{"d_shared_expert": 128, "moe_layers": [0, 1, 2, 3, 4, 5, 6, 7, 8], "balance_loss": 0.000897, "lr_router": 0.000662}
Below are experts of layer 6 (counted from 0) of a mixture-of-experts language model. Rows are named router (the router's row for the expert), down (a neuron's output weights, with its number) and show model dimensions 112-167. Each number is 200 + 20 x the weight over its row's rms, rounded and kept within 0 to 999.
Before each expert's rows: a language model's description of what the expert responds to. This comes from a sample of Wikipedia text that the model never trained on.

# expert 8
It responds to: Apostrophes and closers. Apostrophes in possessives and contractions (Ogier's, doesn't), plus closing brackets, quote marks, prime and degree signs, and line breaks.
router,174,197,188,181,199,156,212,206,178,186,208,201,227,224,170,194,187,226,195,177,203,199,181,209,184,179,221,201,198,205,193,194,198,183,200,217,177,194,150,200,202,205,194,208,175,219,227,205,207,197,162,165,205,200,202,213
down1,169,216,220,197,177,191,210,228,214,226,222,227,191,221,199,213,176,173,186,177,209,209,220,203,189,214,210,214,225,210,198,181,215,225,227,202,216,174,221,212,156,184,226,222,183,193,180,203,205,221,207,194,234,208,197,185
down2,219,195,212,192,215,184,194,214,196,221,259,189,231,207,194,190,223,187,190,205,195,181,222,176,201,192,197,211,206,154,187,186,249,215,202,200,226,174,178,221,194,200,186,193,177,199,176,234,158,238,251,174,200,234,194,188
down3,156,208,200,215,174,181,205,174,188,200,186,199,204,185,192,209,216,175,182,176,198,199,224,210,221,206,171,163,182,201,159,222,243,214,197,199,215,237,221,175,194,201,226,196,183,155,212,184,203,185,202,182,167,183,178,211
down4,224,230,211,232,185,211,226,217,195,138,167,198,160,181,210,170,195,214,236,173,220,196,215,199,215,193,223,218,161,188,182,219,213,214,226,174,235,183,194,206,181,199,209,183,185,224,178,236,201,177,179,227,207,201,217,169
down5,173,225,159,196,173,240,209,236,198,199,172,221,241,181,234,224,204,206,218,220,170,208,191,224,234,233,183,186,198,199,213,189,165,200,186,207,249,176,211,190,162,195,199,242,180,215,177,217,183,211,191,185,179,235,208,169
down6,199,185,179,173,230,203,193,208,228,203,194,165,190,170,187,253,210,217,164,216,199,234,192,184,224,208,185,236,227,180,247,179,182,203,202,168,189,194,192,191,206,259,202,200,205,187,203,179,193,206,197,191,204,216,207,204
down7,231,204,194,226,204,220,204,151,228,199,207,190,196,227,182,225,204,217,202,203,177,197,188,181,188,197,194,195,200,205,204,223,238,235,232,195,186,188,222,223,209,199,190,187,221,218,199,245,244,200,190,216,177,209,203,200
down8,166,175,200,201,238,162,208,231,217,214,209,224,250,170,232,145,195,194,211,199,229,193,211,194,188,231,225,201,212,181,215,200,197,194,230,176,183,202,243,191,203,163,177,193,201,188,189,224,209,214,177,212,170,166,208,167
down9,189,207,180,174,188,207,148,183,218,178,168,182,182,226,216,201,211,228,218,182,170,180,196,178,171,226,191,202,209,182,198,249,235,214,216,224,189,226,172,204,224,222,192,223,227,197,225,203,181,218,227,176,186,225,194,211
down10,199,199,165,190,204,202,206,191,193,205,193,211,161,183,206,206,191,183,192,219,213,240,176,173,197,193,200,233,196,242,232,201,191,193,205,209,215,191,190,184,178,177,174,153,228,199,205,225,211,229,202,160,182,231,222,191
down11,196,200,219,219,202,206,181,212,175,228,201,176,219,192,183,190,184,200,209,228,215,167,199,218,236,212,177,166,223,174,219,189,189,193,230,183,215,204,184,187,204,181,214,186,212,216,188,200,198,165,198,179,198,196,184,232
down12,214,219,191,178,210,216,188,181,235,223,216,217,190,189,202,216,230,221,184,200,206,209,187,218,171,185,187,193,215,212,211,202,200,252,225,218,186,180,222,200,201,205,185,182,208,216,242,152,236,243,234,208,213,209,191,194
down13,198,181,175,166,212,195,206,200,212,178,189,240,197,203,229,191,202,219,212,214,192,181,210,227,185,194,225,206,204,193,210,197,216,215,192,209,227,208,208,218,223,211,197,178,218,154,180,236,220,180,214,171,191,197,193,227
down14,205,208,195,243,201,178,182,165,167,211,201,205,218,196,200,180,199,189,239,199,179,217,212,213,170,218,176,207,221,189,201,215,209,206,220,189,206,192,241,202,159,200,242,199,217,191,218,246,225,193,178,203,197,192,211,193
down15,181,205,207,179,193,184,186,218,190,220,194,172,227,151,216,177,193,209,180,204,222,239,202,226,212,209,178,186,216,195,195,202,175,178,178,196,250,183,190,192,168,208,208,205,194,173,216,171,196,200,213,183,228,187,185,213
down16,212,198,189,254,178,207,193,200,217,176,176,234,213,221,174,202,225,235,213,195,214,174,189,238,164,190,182,219,205,220,201,214,218,184,213,182,194,209,204,230,175,211,209,203,184,200,233,172,186,210,198,233,220,206,193,216
down17,182,222,223,208,210,179,190,195,192,212,204,214,183,220,209,228,229,213,207,194,201,184,173,202,201,216,172,194,168,244,196,204,224,182,212,187,191,210,213,200,177,211,221,229,170,226,174,215,214,230,193,199,205,217,201,201
down18,207,209,160,220,223,204,204,200,195,212,209,208,205,186,186,163,232,214,199,211,190,197,225,193,188,213,211,225,188,189,198,195,168,175,176,213,222,201,207,171,197,240,198,209,203,203,195,202,173,196,192,192,172,203,208,193
down19,227,191,209,214,182,235,194,198,195,198,166,197,187,236,209,174,221,183,187,197,168,192,214,165,239,228,192,197,207,195,191,148,183,216,196,173,205,184,205,164,204,192,235,199,217,200,214,200,189,207,183,169,200,206,184,225
down20,179,183,208,196,224,182,167,161,227,207,233,194,179,175,213,198,161,183,178,172,204,226,163,153,217,241,205,204,126,213,199,173,217,181,229,190,206,183,192,227,223,196,202,210,208,183,218,167,204,174,235,230,178,159,196,196
down21,175,198,200,220,183,197,219,199,219,183,224,208,236,197,175,229,201,209,207,181,188,183,198,202,195,194,209,223,182,221,224,236,194,216,201,234,193,187,208,181,224,186,218,215,235,193,223,196,222,232,185,237,207,170,204,229
down22,187,200,165,215,207,229,214,192,207,195,164,220,191,210,205,170,194,175,210,200,211,171,204,160,194,206,207,181,186,196,223,204,199,191,193,182,198,193,195,224,161,247,218,218,206,198,172,192,224,229,209,236,213,177,222,205
down23,205,200,187,220,190,194,202,190,183,224,203,186,216,261,232,216,153,191,230,210,180,198,212,218,185,199,176,186,209,208,173,216,209,202,163,224,192,216,188,194,203,194,213,225,199,188,234,202,198,209,198,200,202,218,180,213
down24,221,203,193,197,169,178,212,186,177,186,185,168,228,234,190,181,185,208,207,216,226,201,212,212,185,220,181,188,163,227,224,212,177,212,198,204,206,211,201,206,181,177,209,190,191,217,176,177,253,194,196,214,219,178,156,212
down25,165,227,181,215,204,215,223,175,199,170,162,225,206,232,220,242,216,195,189,191,212,230,162,222,203,157,219,156,188,168,198,155,209,198,201,214,192,185,185,195,202,211,175,155,210,209,189,224,171,211,164,213,213,171,178,199
down26,204,194,217,195,210,211,202,210,180,191,176,185,225,224,215,214,197,217,208,190,208,204,237,199,166,220,173,207,206,233,241,208,211,202,192,180,196,183,219,174,205,188,209,167,227,220,200,237,187,187,240,150,189,193,163,190
down27,194,174,204,195,215,190,213,205,192,207,185,208,213,179,210,182,188,206,248,208,188,198,219,201,225,193,234,198,204,169,240,169,195,203,240,215,215,177,193,221,171,194,171,224,206,217,196,190,193,192,205,172,176,212,188,192
down28,198,200,161,191,179,206,179,191,204,223,155,184,197,208,214,203,216,213,187,170,184,174,189,171,215,177,206,211,208,205,206,216,177,241,197,193,195,186,206,184,154,226,219,177,183,217,182,155,232,181,188,213,210,198,176,169
down29,177,198,199,204,232,193,219,206,164,206,213,179,178,217,203,173,180,232,240,194,183,172,188,211,220,163,178,198,199,209,202,207,200,158,237,186,226,189,177,198,191,208,218,167,224,182,191,195,227,212,192,243,205,191,184,183
down30,227,168,201,171,202,175,191,207,193,190,198,201,201,179,200,158,188,206,204,205,223,163,228,197,170,181,191,186,186,178,214,201,210,198,230,183,198,176,209,203,196,221,184,173,238,160,214,195,178,190,212,177,209,239,224,213
down31,188,245,224,232,183,195,233,197,227,180,198,219,174,230,187,231,187,182,196,193,194,205,240,212,193,221,198,194,212,164,193,200,192,229,173,186,230,218,188,183,212,192,188,228,220,197,238,201,193,196,187,209,192,181,217,180
down32,181,201,215,220,219,217,206,203,172,223,216,174,176,227,182,190,177,218,217,218,202,177,192,186,181,196,160,190,211,213,209,183,210,173,194,187,201,167,207,194,210,194,226,205,176,198,185,176,207,164,149,182,182,209,217,223
down33,178,199,197,250,207,197,176,191,200,207,205,184,205,197,207,179,211,222,228,200,192,155,191,184,180,195,221,211,221,204,200,220,233,170,224,210,199,188,189,201,175,157,180,193,208,225,177,213,212,181,193,202,223,188,211,207
down34,168,208,202,180,235,180,194,197,210,220,198,171,191,194,192,145,193,217,185,227,199,198,182,214,217,167,218,200,218,173,166,177,191,171,236,173,201,227,208,231,213,183,244,181,194,205,198,239,180,208,228,229,212,191,220,206
down35,210,197,208,206,186,206,176,207,194,218,169,188,239,214,226,202,186,203,174,178,183,191,207,210,181,203,200,196,196,180,170,191,191,220,151,190,248,207,189,198,216,204,189,188,196,220,188,207,209,205,189,175,218,171,233,224
down36,205,215,218,191,184,192,202,184,204,217,179,219,169,204,171,174,182,237,222,191,186,213,173,174,208,166,207,186,202,174,179,180,188,200,164,197,177,240,208,203,168,175,219,222,197,206,208,195,165,236,185,184,186,210,237,172
down37,215,248,185,234,243,214,196,218,219,166,172,221,184,202,209,200,206,223,214,229,178,198,212,206,187,196,220,193,265,180,197,209,210,210,184,225,197,147,215,200,225,210,206,206,189,229,209,169,193,197,219,226,205,197,231,182
down38,203,199,221,203,210,188,177,172,167,176,185,233,183,196,195,199,201,200,157,158,177,232,219,204,206,219,193,202,216,186,198,191,167,205,171,208,210,149,187,212,227,208,220,196,199,203,228,164,199,159,193,214,180,189,232,231
down39,212,209,210,198,225,190,193,221,194,203,211,176,206,204,185,175,212,222,234,206,230,222,264,196,196,222,204,184,203,189,193,202,170,211,197,181,220,208,239,241,212,181,215,183,187,208,182,193,176,202,189,210,195,197,237,231
down40,197,197,171,220,207,179,177,212,209,178,192,173,185,221,210,238,217,188,184,211,203,216,219,202,210,212,194,242,202,194,168,191,254,216,213,171,182,227,199,211,191,223,211,243,190,190,220,184,182,227,202,209,204,213,177,157

# expert 30
It responds to: Auxiliaries and function words. Auxiliaries, modals and function words inside clauses: to before verbs, has, had, would, may, not, than, without.
router,165,180,188,218,159,162,241,225,176,159,220,228,212,204,191,192,182,236,197,192,205,169,216,184,190,214,230,237,180,162,192,192,233,158,202,195,164,239,196,188,191,175,212,204,180,233,192,211,214,218,189,190,214,201,201,196
down1,213,191,217,215,194,224,156,218,186,186,187,190,184,201,179,204,239,181,207,207,218,217,163,209,202,200,208,227,199,213,208,196,193,218,229,220,224,208,191,211,210,218,199,219,221,185,186,236,193,206,190,182,159,179,232,220
down2,214,153,231,211,186,185,206,180,210,217,215,192,199,163,180,194,204,214,225,174,198,211,219,201,177,208,220,229,208,193,244,178,192,181,203,212,206,210,203,242,204,194,190,200,161,201,177,179,211,168,187,174,238,195,188,196
down3,194,203,198,192,212,224,171,213,178,208,182,191,204,201,170,220,218,200,218,194,220,167,194,187,164,225,229,163,214,204,200,198,200,193,218,223,205,180,198,220,190,204,189,212,229,207,225,201,224,212,174,220,178,182,183,217
down4,196,177,204,227,200,212,218,190,214,210,186,255,178,181,193,229,220,198,177,201,195,183,210,192,202,203,200,189,212,186,234,204,217,193,226,183,204,218,165,215,191,232,198,268,173,213,215,220,190,186,165,187,181,216,224,206
down5,172,209,177,208,208,186,222,182,227,206,206,196,207,205,216,189,218,200,235,198,181,175,188,196,216,211,165,176,191,201,208,195,219,199,157,194,175,185,216,195,210,203,195,191,189,211,238,195,184,214,216,236,225,217,162,207
down6,230,216,183,207,229,220,193,190,187,228,179,187,179,206,213,208,209,167,201,211,173,175,199,188,195,178,158,181,229,209,211,196,190,181,201,185,172,163,193,194,227,188,239,222,172,175,194,192,196,218,201,197,194,193,199,188
down7,203,233,197,202,171,187,204,181,198,187,192,214,199,184,191,214,226,218,175,185,148,205,208,199,185,167,201,178,210,195,168,184,203,186,215,206,197,185,181,210,202,189,203,200,200,138,176,206,204,202,208,203,201,178,234,216
down8,206,174,181,205,201,197,208,173,164,215,211,181,241,226,220,237,185,200,198,223,184,202,203,199,182,200,207,200,256,188,174,203,201,191,217,187,164,187,173,194,209,238,202,169,198,183,230,198,224,206,189,213,211,185,217,199
down9,189,168,199,172,192,171,201,230,190,201,170,213,177,209,169,203,227,217,182,214,193,208,195,218,212,201,183,186,207,186,199,197,223,200,200,192,201,189,172,197,211,223,207,199,164,206,203,167,195,171,185,205,222,187,198,226
down10,224,179,161,243,214,198,203,203,193,202,169,170,204,204,226,200,212,194,230,198,201,203,183,207,204,208,172,220,201,218,233,185,242,166,208,216,228,171,219,199,188,236,204,169,211,179,193,176,204,185,208,199,190,218,196,193
down11,207,183,183,192,171,186,212,218,196,208,182,219,191,199,215,190,189,226,212,227,197,202,223,226,241,214,235,188,218,202,233,204,178,185,204,173,226,203,188,199,206,217,204,186,199,171,220,227,171,167,192,189,215,195,209,208
down12,198,189,211,177,209,200,174,178,182,192,172,179,178,215,198,216,205,174,196,196,197,226,185,228,229,168,177,201,209,158,200,192,235,195,192,185,178,207,200,231,178,210,198,175,222,197,209,196,184,211,204,183,204,230,196,192
down13,197,202,178,207,224,226,197,222,228,235,222,187,193,193,156,212,152,198,162,185,201,166,214,197,192,173,173,201,178,198,227,223,178,231,173,224,233,165,193,189,208,191,213,206,210,209,194,187,185,201,214,189,197,221,206,238
down14,206,225,223,188,192,178,227,194,137,189,172,194,194,208,198,205,202,195,189,188,147,222,162,181,195,211,205,182,220,209,191,209,241,216,191,224,210,191,171,176,226,236,178,198,179,196,226,184,175,172,193,179,198,194,228,172
down15,188,233,230,159,159,191,167,152,239,223,172,201,186,175,191,225,209,212,183,188,177,208,205,205,188,202,181,191,188,234,211,209,214,215,192,214,199,178,187,212,196,226,200,210,176,214,193,209,181,180,187,215,196,209,199,181
down16,207,193,239,186,197,233,212,193,197,173,233,182,196,252,194,172,186,186,207,175,198,187,191,220,182,207,192,192,189,206,217,214,201,198,201,203,237,187,201,259,203,169,206,217,197,190,164,194,205,194,241,188,199,226,216,194
down17,201,196,227,190,165,193,175,237,199,210,187,208,225,210,226,191,208,187,186,238,238,215,211,179,187,186,204,189,187,190,196,204,219,182,194,166,194,222,184,204,211,162,198,219,268,179,198,182,222,229,193,217,189,216,173,228
down18,187,230,210,201,217,200,188,188,203,202,186,197,208,169,207,224,207,225,206,210,208,169,174,222,205,213,209,230,228,173,228,167,203,225,186,193,216,211,230,245,190,200,185,213,196,213,230,232,206,183,217,206,224,222,191,209
down19,214,205,215,184,226,198,192,162,206,209,187,185,186,226,201,177,165,236,206,190,165,204,196,212,191,204,191,154,234,209,182,202,186,198,220,147,189,195,186,237,229,197,182,206,171,185,209,206,165,237,207,188,230,183,179,241
down20,196,235,196,159,226,207,219,187,198,220,178,190,193,205,240,184,202,193,182,190,207,239,213,219,203,184,223,198,209,186,171,221,188,186,209,196,171,169,132,240,202,222,172,233,194,193,213,172,235,193,165,190,198,221,179,217
down21,152,205,221,194,203,207,168,195,219,217,195,195,190,237,227,205,190,232,236,202,174,203,186,156,198,164,201,191,185,225,186,200,198,180,192,231,176,164,181,197,205,211,233,203,173,191,189,216,234,209,188,211,208,212,192,221
down22,199,175,174,200,187,207,215,210,200,203,224,195,201,206,168,192,174,193,181,221,250,221,188,211,189,213,181,207,216,199,205,202,178,221,186,194,213,172,184,196,230,195,205,208,223,181,223,198,195,177,201,184,219,195,201,178
down23,189,192,190,201,201,172,212,168,189,176,195,200,191,194,186,212,156,196,219,162,213,205,191,184,166,187,163,185,200,224,208,221,199,188,200,155,161,234,212,142,237,183,185,212,181,187,210,197,191,213,226,194,230,200,207,174
down24,198,196,204,213,217,195,218,168,202,155,244,227,153,210,182,258,219,224,189,211,191,178,190,259,220,177,194,186,204,158,211,223,209,192,187,187,191,179,213,188,195,210,193,171,236,200,186,204,184,172,186,214,249,214,203,187
down25,210,193,228,238,167,209,190,228,201,253,204,204,209,216,198,212,222,174,200,189,215,212,188,180,173,225,192,218,185,186,187,184,181,208,234,226,196,200,221,215,185,203,224,178,196,189,183,192,183,179,218,178,185,212,205,201
down26,191,201,194,203,183,218,183,213,184,202,182,214,195,238,223,177,205,234,185,191,191,198,174,186,214,151,176,204,239,205,193,187,206,186,206,178,193,210,187,167,194,182,191,164,164,240,179,185,179,188,217,206,191,202,207,167
down27,161,213,167,174,219,210,225,232,207,197,218,198,178,201,213,204,216,216,209,197,193,187,208,229,199,198,206,177,224,201,218,208,208,182,160,214,222,219,232,229,223,230,216,173,178,205,219,186,204,180,189,203,177,205,203,217
down28,185,203,173,214,201,208,181,214,187,189,199,207,255,208,153,197,240,218,196,182,245,183,183,182,196,194,200,185,151,197,217,231,203,171,210,196,194,156,215,188,204,183,214,199,165,179,244,192,210,229,189,202,177,223,157,195
down29,184,196,169,207,210,199,201,189,206,206,221,182,202,183,201,206,165,187,192,193,210,192,210,192,195,174,205,212,199,195,178,206,206,164,184,180,209,183,195,182,158,215,199,186,210,208,184,210,197,203,203,229,197,177,184,207
down30,217,191,186,209,183,198,231,171,211,208,219,205,184,190,197,225,189,191,225,202,201,212,216,194,182,212,169,208,200,205,227,196,169,185,207,198,207,192,216,230,185,222,235,197,209,188,244,192,213,241,190,192,201,235,161,183
down31,187,205,192,187,179,191,175,174,218,216,218,226,222,189,161,218,221,203,188,234,213,178,181,201,233,232,239,216,182,189,198,166,221,202,224,177,203,230,190,202,144,227,186,193,178,234,193,183,221,196,206,214,173,208,212,241
down32,217,226,165,208,206,210,206,186,239,201,227,205,204,180,217,220,239,202,216,191,199,188,207,192,182,213,211,189,200,217,183,188,169,168,175,215,193,216,139,225,182,221,193,220,199,188,206,214,193,214,173,168,226,217,173,194
down33,197,185,170,176,194,228,174,206,187,192,175,160,206,174,182,191,216,204,179,172,214,194,202,173,198,184,176,169,222,195,233,214,172,175,174,215,185,196,228,210,225,168,207,191,202,226,208,214,208,219,210,162,199,171,171,205
down34,190,180,209,245,182,206,198,179,183,181,220,210,194,214,221,198,202,224,205,195,194,178,194,170,185,170,207,205,166,197,224,206,234,187,251,209,189,208,189,209,196,180,172,209,188,184,177,197,188,222,197,187,200,198,212,196
down35,198,208,161,242,185,209,201,180,195,239,221,186,229,212,223,228,197,214,204,204,233,191,206,211,182,220,152,225,213,185,168,185,199,205,182,212,187,187,205,217,202,214,197,200,211,177,190,249,176,204,242,202,182,189,177,179
down36,170,194,192,164,214,210,244,192,176,219,153,196,222,211,183,209,206,161,208,172,185,191,217,184,214,196,220,190,213,172,252,197,192,221,203,212,187,205,152,185,228,193,202,231,198,183,190,194,179,184,197,242,182,203,206,192
down37,202,160,193,179,182,205,209,199,176,221,203,202,179,168,169,187,225,170,213,215,168,223,156,248,197,165,188,194,201,192,218,216,222,169,184,185,182,209,167,200,201,173,195,205,171,209,182,204,194,204,169,245,184,207,169,195
down38,185,171,194,218,207,175,230,192,189,194,230,206,218,177,203,223,221,189,196,183,201,233,208,183,201,181,215,201,215,183,191,182,215,180,200,212,228,235,218,231,186,182,176,207,182,176,206,172,205,214,192,182,200,223,220,214
down39,226,203,188,220,181,201,228,176,179,202,248,193,226,187,219,175,229,193,203,234,199,232,237,201,202,176,206,213,196,175,177,191,228,180,211,195,210,192,193,211,187,176,174,220,217,182,199,171,176,222,187,205,223,202,191,188
down40,196,183,195,159,206,181,213,230,196,199,200,175,207,203,189,238,214,236,191,180,210,207,186,178,210,178,170,199,214,192,178,202,202,207,186,202,209,197,189,182,225,194,198,206,216,172,179,218,184,233,177,200,209,197,188,193

# expert 33
It responds to: Foreign name fragments. Accented letters and opening syllables of non-English names in sports rosters and lists, such as ü, ó, Ben(fica), Bra(himi).
router,161,189,210,180,189,176,213,205,178,195,207,245,196,216,195,177,178,230,205,202,190,168,205,181,187,203,206,238,196,204,204,182,202,179,190,195,176,192,145,191,183,194,178,186,186,213,197,205,217,185,173,212,205,198,224,213
down0,175,204,190,226,178,199,188,216,266,208,173,179,210,205,207,210,206,194,213,224,197,229,200,232,226,209,197,207,191,234,174,213,207,214,174,203,189,215,180,189,208,210,231,186,199,224,181,224,236,217,203,178,203,183,182,198
down1,178,239,229,178,218,206,193,185,178,204,222,183,191,202,158,194,173,214,201,201,182,164,208,178,182,188,217,213,253,207,210,197,204,187,221,220,198,218,198,204,215,176,169,196,206,170,182,201,191,208,165,197,225,230,187,189
down2,230,229,201,202,214,200,206,195,177,200,215,220,199,196,187,208,198,180,180,138,218,181,202,198,207,225,229,228,217,217,207,166,189,206,227,209,179,184,198,184,237,207,203,225,208,169,221,181,189,198,152,199,176,197,191,206
down3,198,219,153,223,183,195,246,216,225,203,167,228,211,223,165,227,212,203,203,195,208,179,212,169,216,255,199,216,201,225,184,196,202,170,196,215,196,203,205,146,205,205,187,198,197,163,201,190,185,205,210,180,186,225,188,159
down4,229,211,193,202,191,183,208,189,208,184,268,186,211,180,212,199,203,233,176,196,180,186,193,211,180,184,177,222,226,231,177,185,221,192,208,231,199,190,216,223,205,213,207,224,171,171,235,203,190,219,173,233,189,195,191,205
down5,223,206,231,198,217,179,192,219,218,202,220,211,196,174,200,228,169,186,192,184,198,202,173,189,225,170,203,189,181,204,224,228,211,188,193,231,259,195,226,181,193,220,184,179,192,209,193,210,203,199,211,238,204,207,169,195
down6,196,217,220,227,181,214,185,226,214,191,198,207,199,194,192,201,214,217,220,220,186,249,183,264,225,216,205,222,194,208,240,225,208,202,172,190,201,172,215,206,209,203,175,154,208,197,196,190,219,182,184,215,209,196,238,177
down7,185,154,241,218,204,184,181,220,217,186,213,199,193,208,193,188,224,202,187,188,221,206,193,190,201,214,202,214,219,212,198,183,234,206,195,176,207,208,212,200,196,209,216,204,202,199,204,207,195,212,185,202,203,201,178,203
down8,215,198,183,205,199,221,226,217,222,203,199,155,194,190,165,208,199,214,222,179,200,181,193,176,206,198,199,180,185,210,186,166,160,183,190,216,204,205,200,206,223,213,196,190,167,200,218,171,172,193,196,173,204,201,175,229
down9,191,225,140,180,238,186,184,219,210,210,241,189,196,212,215,232,182,199,172,203,192,197,183,180,209,221,193,201,185,200,202,201,226,211,214,199,211,232,206,187,182,191,217,199,231,203,225,199,195,194,199,199,179,198,169,211
down10,209,211,194,220,211,214,174,174,214,225,193,218,219,193,200,168,202,183,229,210,197,203,196,208,235,203,224,191,188,189,193,196,194,192,178,188,192,180,230,190,237,158,224,176,211,208,193,195,170,174,196,227,206,184,214,176
down11,217,200,171,195,198,208,203,189,184,171,209,195,192,215,197,197,208,182,202,185,169,177,175,203,180,195,177,193,227,226,190,182,215,209,192,208,202,201,192,187,226,182,215,211,171,213,188,205,210,171,217,193,218,203,211,199
down12,194,186,183,231,202,187,210,199,208,198,187,219,205,209,164,245,221,182,207,157,217,198,209,188,182,244,177,208,189,190,219,217,227,201,238,198,217,219,226,176,204,229,185,213,191,202,184,206,193,183,201,186,232,221,176,240
down13,216,193,209,211,180,197,204,189,194,198,210,212,188,208,191,186,199,177,233,198,211,215,199,218,225,218,196,196,217,219,184,193,190,211,193,188,216,253,201,199,189,150,174,174,192,222,228,215,165,225,164,193,224,216,163,174
down14,237,167,191,191,179,203,201,192,162,204,212,205,188,201,192,177,163,211,190,231,150,200,168,193,213,161,170,189,175,235,178,194,161,199,228,224,212,193,205,186,183,185,212,227,206,216,169,211,189,211,205,162,188,186,221,204
down15,219,165,218,228,211,190,182,217,184,177,184,187,222,197,189,164,204,206,211,176,194,225,211,191,189,206,211,177,188,204,211,205,164,184,162,197,195,208,231,179,228,196,164,221,226,208,195,178,170,180,203,210,199,209,200,206
down16,214,197,202,212,215,152,214,228,208,196,185,202,244,177,223,218,210,212,172,209,217,202,161,197,206,180,189,258,202,226,176,221,193,209,188,200,194,198,204,219,191,216,240,234,227,251,195,193,173,189,237,184,222,223,233,181
down17,170,202,214,204,175,210,189,199,185,214,220,183,207,216,211,196,187,196,220,204,194,205,153,208,213,174,208,233,209,158,191,209,188,225,196,205,179,238,223,206,192,155,211,209,213,236,186,203,155,168,211,213,216,203,201,211
down18,197,143,217,208,229,208,183,193,192,191,174,181,174,180,190,212,175,212,139,229,204,137,208,198,216,217,210,204,153,204,183,201,183,211,191,178,203,199,171,147,202,231,188,187,226,170,179,157,171,201,193,205,200,226,208,183
down19,233,143,197,218,174,196,162,185,194,181,157,173,202,238,212,220,180,203,206,211,204,205,176,177,213,194,233,221,161,197,206,184,204,210,208,191,192,204,187,204,195,209,187,199,229,188,149,181,189,213,196,195,218,187,151,204
down20,190,185,224,194,240,196,197,198,193,213,180,185,210,230,150,191,215,243,235,199,205,194,219,230,213,189,207,218,243,215,219,193,205,203,214,224,210,207,188,184,177,207,242,186,190,184,180,179,194,208,197,193,183,181,249,187
down21,179,211,208,211,212,169,221,219,199,202,183,180,204,181,205,218,171,234,204,167,209,208,221,224,201,198,178,202,207,225,213,225,209,234,199,189,218,180,199,217,237,218,213,200,198,223,203,164,195,136,194,213,198,159,189,216
down22,193,198,215,164,185,205,192,202,189,193,246,192,222,175,217,232,195,186,204,203,202,169,229,205,208,179,214,222,218,190,195,218,205,203,219,190,172,228,240,215,211,224,206,230,175,207,194,217,206,190,212,206,197,202,200,168
down23,233,184,205,166,232,180,183,224,185,213,168,232,209,198,205,207,175,186,203,211,212,193,215,245,225,218,205,177,205,205,202,204,228,199,183,204,199,189,170,243,217,203,177,190,228,212,194,194,226,199,186,197,177,180,193,159
down24,245,190,205,199,172,212,202,183,220,180,219,183,175,208,220,203,201,188,148,239,222,226,162,172,200,163,195,210,220,180,172,187,181,191,186,190,210,166,169,210,170,171,212,236,233,192,199,180,201,176,194,216,210,241,199,207
down25,193,187,167,195,217,168,162,206,176,192,211,205,191,224,212,220,193,159,167,216,203,167,175,226,204,201,239,192,185,226,187,204,203,213,186,193,226,172,190,190,200,197,221,181,188,196,192,196,207,228,209,214,183,196,206,205
down26,201,201,213,215,187,177,130,201,204,211,183,183,181,230,192,194,183,183,216,203,210,200,242,201,200,223,192,188,220,224,234,222,193,206,186,220,221,228,193,203,214,185,227,206,199,222,189,208,226,201,173,191,206,212,211,211
down27,194,199,223,157,207,213,209,219,195,197,207,172,199,203,199,162,220,209,213,176,229,161,212,185,209,191,167,190,192,231,210,182,216,178,185,225,209,163,209,183,173,178,205,202,195,170,213,204,202,233,192,193,202,205,168,192
down28,183,198,171,214,188,217,198,233,202,217,205,198,195,199,232,192,224,172,209,198,200,217,192,208,195,205,221,216,181,168,174,187,221,206,203,231,202,200,224,215,214,206,172,204,199,163,179,173,183,204,195,202,186,172,215,184
down29,183,223,204,216,177,232,172,182,164,215,236,196,182,200,153,219,192,172,197,206,192,197,178,192,196,157,225,189,138,208,204,214,198,188,169,205,224,197,205,208,167,191,211,197,220,205,216,228,190,232,195,249,185,188,189,165
down30,236,183,191,264,201,213,152,210,182,200,191,225,210,168,146,206,224,219,190,235,180,183,175,197,181,195,217,191,183,175,194,195,212,177,190,211,209,229,213,196,159,196,180,207,206,210,196,168,178,187,208,184,197,226,202,188
down31,177,140,193,181,193,185,236,192,163,176,185,233,175,186,205,185,173,215,183,207,196,164,198,178,200,223,207,190,148,165,186,185,211,194,177,206,207,222,234,198,201,201,208,182,226,214,189,212,199,176,199,201,219,205,182,184
down32,190,194,243,209,223,183,213,186,212,168,174,172,219,200,182,182,219,197,180,165,200,202,245,197,186,218,179,172,229,183,207,216,214,171,189,187,195,195,215,225,200,174,202,210,222,195,183,215,190,212,164,152,213,205,213,206
down33,205,198,232,221,215,173,211,187,177,203,196,181,174,222,193,184,212,193,180,172,211,216,208,202,194,194,207,178,202,187,191,192,224,224,187,202,205,206,194,207,201,226,181,189,206,204,234,197,194,228,202,184,199,198,199,205
down34,174,186,223,192,233,198,205,182,182,204,192,180,230,175,195,168,214,223,181,205,172,197,206,191,186,197,183,192,211,194,186,237,157,135,245,186,217,214,220,185,190,220,175,193,176,204,236,181,238,181,229,218,197,203,192,198
down35,203,170,222,198,168,165,196,190,199,209,221,188,217,221,187,199,196,187,184,203,207,219,175,177,180,148,189,202,225,195,219,177,173,204,208,176,194,217,158,211,206,207,190,172,199,175,247,205,195,223,153,212,243,197,219,183
down36,211,217,201,220,183,194,223,191,194,199,200,153,182,237,192,221,186,212,163,199,179,213,204,210,220,185,213,167,215,194,177,162,154,192,161,208,182,191,206,180,214,215,211,208,187,185,221,233,203,210,186,238,181,178,188,167
down37,191,160,237,192,192,234,186,195,162,192,232,185,177,223,161,235,187,207,231,197,206,207,206,187,157,208,177,192,166,233,203,186,233,217,200,227,169,228,208,237,192,230,193,204,201,216,193,235,238,206,196,207,207,184,210,194
down38,227,247,224,205,167,212,178,212,175,199,177,178,206,205,196,205,213,218,188,197,213,188,210,194,159,192,209,233,208,170,192,193,226,205,218,231,203,195,204,192,215,199,248,181,201,172,214,222,262,192,213,216,193,209,236,202
down39,199,198,204,210,176,183,211,216,187,192,214,187,241,170,197,185,183,237,202,191,173,206,189,224,218,180,200,177,211,220,232,212,171,207,195,160,203,216,193,208,246,212,195,227,186,211,167,213,194,204,187,164,180,191,243,184